config.toml
n_layer = 9
d_model = 384
n_experts = 128
experts_per_token = 8
d_expert = 96
d_shared_expert = 0
activation = "xielu"
moe_layers = [1, 3, 5, 7]
router_score = "sigmoid"
normalize_top_k = true
routed_scale = 1.0
balance_loss = 0.00404
balance_bias = false
n_groups = 8
groups_per_token = 2
init_std_router = 0.0131
lr_router = 0.000551
vocab_size = 16384
norm = "rmsnorm"
norm_eps = 1e-06
tie_embeddings = "early"
optimizer = "adamw"
lr = 0.00112
beta1 = 0.9
beta2 = 0.95
batch_tokens = 32768
seq_len = 256
train_tokens = 267300000
steps = 8158
dataset = "wikipedia_en"
Below are experts of layer 3 (counted from 0) of a mixture-of-experts language model. Rows are named router (the router's row for the expert), up (a neuron's input weights, with its number), down (a neuron's output weights, with its number) and show model dimensions 192-255. Each number is 500 + 40 x the weight over its row's rms, rounded and kept within 0 to 999. Numbers have three digits each.
After each expert's rows: a language model's description of what the expert responds to. This comes from a sample of Wikipedia text that the model never trained on.

# expert 55
router:493510501540481538407583443524496527536495485502482550515411617467554489499502571465417463459451502526521514448509439510426518529482476522520486509524490458528494513496492502541501460590467437
up0:435497508524467492475471522509473439503499476486514578498475515537520434555542517520470507501486535500496506536505507519473604538533450537536463487564435501491485468459504539505443492534512563
down0:513531509420472574397509529486481514532480430535503485440511517584520472531482532421434508428492419449472482597454551524526497498420510462452496459518440446544533544462486500449505500544513513
Inner syllables like ut, ar, un in reputation, plutonium, PayPal, and blank or space cells in election and results tables.

# expert 24
router:536538474520496509497507391443473505512456543416447529479485439447505540517458484491487501552488497429507476510470356552525554512552484437509540512530411547484532486541470511447504447504481491
up0:555520517450524555586535481526514514444511501453489535528471503528490533539497466449541596606455443491514524529526524565527507512483515467530462524464493552457497491462444498492413414498523499
down0:557482601490445470504485558461486424492518475531473466525438500546495499449513493483502449518469525491432527425513504445506566413560471440494505522506536531503514550575538532488498495538443500
Years and place-name second words in sports and biography text, such as York after New, Carolina, San Antonio, 2013.

# expert 4
router:472528533453494552462473458522481474493500468540487423466499508519486514476473508529567456495487463486446456471524448532480540431501460478591528519492485548521511548497493515441461465477519480
up0:497483467532504423484437541485453418510483555449560515475558490523446516530457513495543497449501510489500479501559464537556548476468474532520534465509431497520494439480486515487436518509536564
down0:485563477525493562474525492435529512501540520505508536521538545545446443509521458517475533464470539540551466522543430486493480530536489574569449506518525443442434565481570493504460427489484483
Mid-word syllables such as ro, oth, oc inside names and words (Barros, McElroen, clothing), plus ordinals in "19th century", "US", "war", "for".

# expert 0
router:610522488496508550477444461495484538509491493549439550454502472492452481487542490484490461533467537504452537537463489476492500439534533478478434513514538574522532468489484493528511500458522470
up0:453438477451451515516437516542403455542491470528498463440503496493531500485541490522521515450444473536441514438574482505480492460485488496466483498551508474481516520465516492493405444485491499
down0:484505540493594566468578534490498556385541532531447462467525507442466504550561430466460472503503442461538462432499465536476518456498523430482510478408480544482501486496496508498534521511498533
Quantifier and number words starting noun phrases, often after of, by, with, such as all, some, several, other, two.

# expert 26
router:506447499468511560476546445478498506482475451498519511553481526508470483526536585531501458551467540493487495448520418597497518446570501515506502558419541483514520567483488550499518538576430484
up0:510544425498498477453500559483549507520496482563507496578566524477474527477557561512481558482463468487528474565556490514502489550457514424516472544506538506538555565482533506477484505435528507
down0:519527479551533523500520518566589517504572536481503510571540457532485496512533436493501485508598511483420447513464441584520546545503434526513533434501481476598514599503475497464500499484474454
Common nouns after an article, naming places, infrastructure or domains, such as air, station, road, land, church, television, bracket-ets.

# expert 60
router:497515512520538523532473457489489443518489458506537573526522503504524455555422473477511489461492496501516513458481489476412475520481462489524508508461515422501547499497492479556482463552454525
up0:461470493539473473454487463455449467537417498480500576559510473464496471583555539555504480500448550535525455468410472510490440483533485551475443401549462526458533504550549457542509534479565542
down0:454420503492516531470469456534502489486521392469465493465510539442437496435517554441443459475527479493492551570565533517565484511490466489463497477560481470543631560574518539512499501445549492
Second syllables of names and words after a short opening piece, such as An-s-ari, De-af, Panch-ay-ats, micro-ev-olution.

# expert 12
router:545506486481513471417503480537558502558519501594436544462471457498462512496525540453482462541476521517502471508461437518494471443449521489512424524546553538477521546552545478510479497442508528
up0:567479565433509440510483510573469529533497490470536525536472519548445544545475561567436448520562498521525431535453451582575498476535437512495532396533528527489462518528511495407539410481506524
down0:541561496475527478506475496526432467561508492513617460548498521424498605427444515575498514518506526472544510474442529472404517480508451568518490439544470564434527473489444517543513483545477548
Quantifiers like other, many, each, one another, table pipes, and mid-word pieces after un- or odd prefixes (unt-angle, Un-re-aleased).

# expert 27
router:475542507544485460454463427507508514610489457508535525410555488542516505497470471549563518493479496527476518531472454499534508475406473503524503564543503504514480560524467492535494496471384482
up0:547502555524535514425492473464518465516470493453446514554489523527443513548478430528475497559492433517497504496475487511547505407535525466495394548458467534573480485449438506478496444498514583
down0:533498537442513492463555576493485459568543492496538498410508591466547486551521581452463552518484528539522439499456590491438541480497535538524508463491540456491494564508494509477435501488440462
Section heading markers == and ===, years in lists and tables like 2000 or 2021, and pieces of taxonomy ranks like Subtribe and Superfamily.

# expert 37
router:545561519524442529463475459469498516493495416589507543544499481467480475513516514415495510523490569464510565539435452490565542516526546492534594504539544477467548486523508520499452486468519502
up0:471474563521497493491511523463484421476478525450593441499469542536545490542518517459568529512486453502557512493496570524468535487475519493468488422485525526519496551476472505525481564536499549
down0:491502531442589503490525524451536476496568506467478475441483508475483512449476458508545509453513536521521534478506536572471522492488521446556559434560532508521490585535482465468497489445486539
Words opening clauses in sports and career prose, such as "However,", Despite, against, when, He, plus tennis set scores like "6–4," in tables.

# expert 14
router:535527506508550486481457461547493514501539417595367530503489489564439426507543507561520450530479559414445539506434480529472474469616457556502478451518504582542538490462484506535451509463551502
up0:420464496479552481475446527526542448504507521487473546508499507471473532534564464522547479549513509528470464515514470513530533447461465483477499473577499458586455519471432461544529499497502454
down0:490498488515491576474549512478459570532517412441569517523496443460571579463478468459483474471495486524545468533522451471469518540505499479655524553447519512533504503519463542483510462548520509
Prepositions and quantifiers opening a noun phrase, such as Court for the, over 400, each, per, other uses of.

# expert 18
router:525511471548486515495568478468540505501485508461485538433544474489510528487518552474507464578462473444498509480435430519487529451554496509521554554482451579447536509542473475484512496495425497
up0:512540518419513484495547481574477478418467525527462630556480554442577465524476461517552471503558470492501500525545512504539526541577506512362519455459537487520537483476508485500493494541443489
down0:556445535485424517474573496476493548500484468492455523423513472543448508493523542506529554593567467467517552486430460443539416543479421501487435502522485565518473460519502473509576501513455489
Years, nationalities and competition words in sports and film text and tables, such as 2016, football, World Cup, French.

# expert 62
router:536496462523441452456483472462503553495461459568494512503462470503468487480459537497493497533467524463456553480510405498524541517495559466491507502493429523503568582504507570494501527521436483
up0:476463458515458520488485523518517459490431473500519522554482432583538473490547551523509525532421444539462557526459445506470547460477437399440453465506532532505478523501477537510493567490566504
down0:490449532485491505455423481478466500578498426495492477491462504452506588502524511462491552507601501551543580490476528538476537539497530510543544550532477464533460551589501608504533514486483499
Single capital letters and word continuations right after an initial letter, such as W, P, T, w-oman, Goldw-yn, St-oke.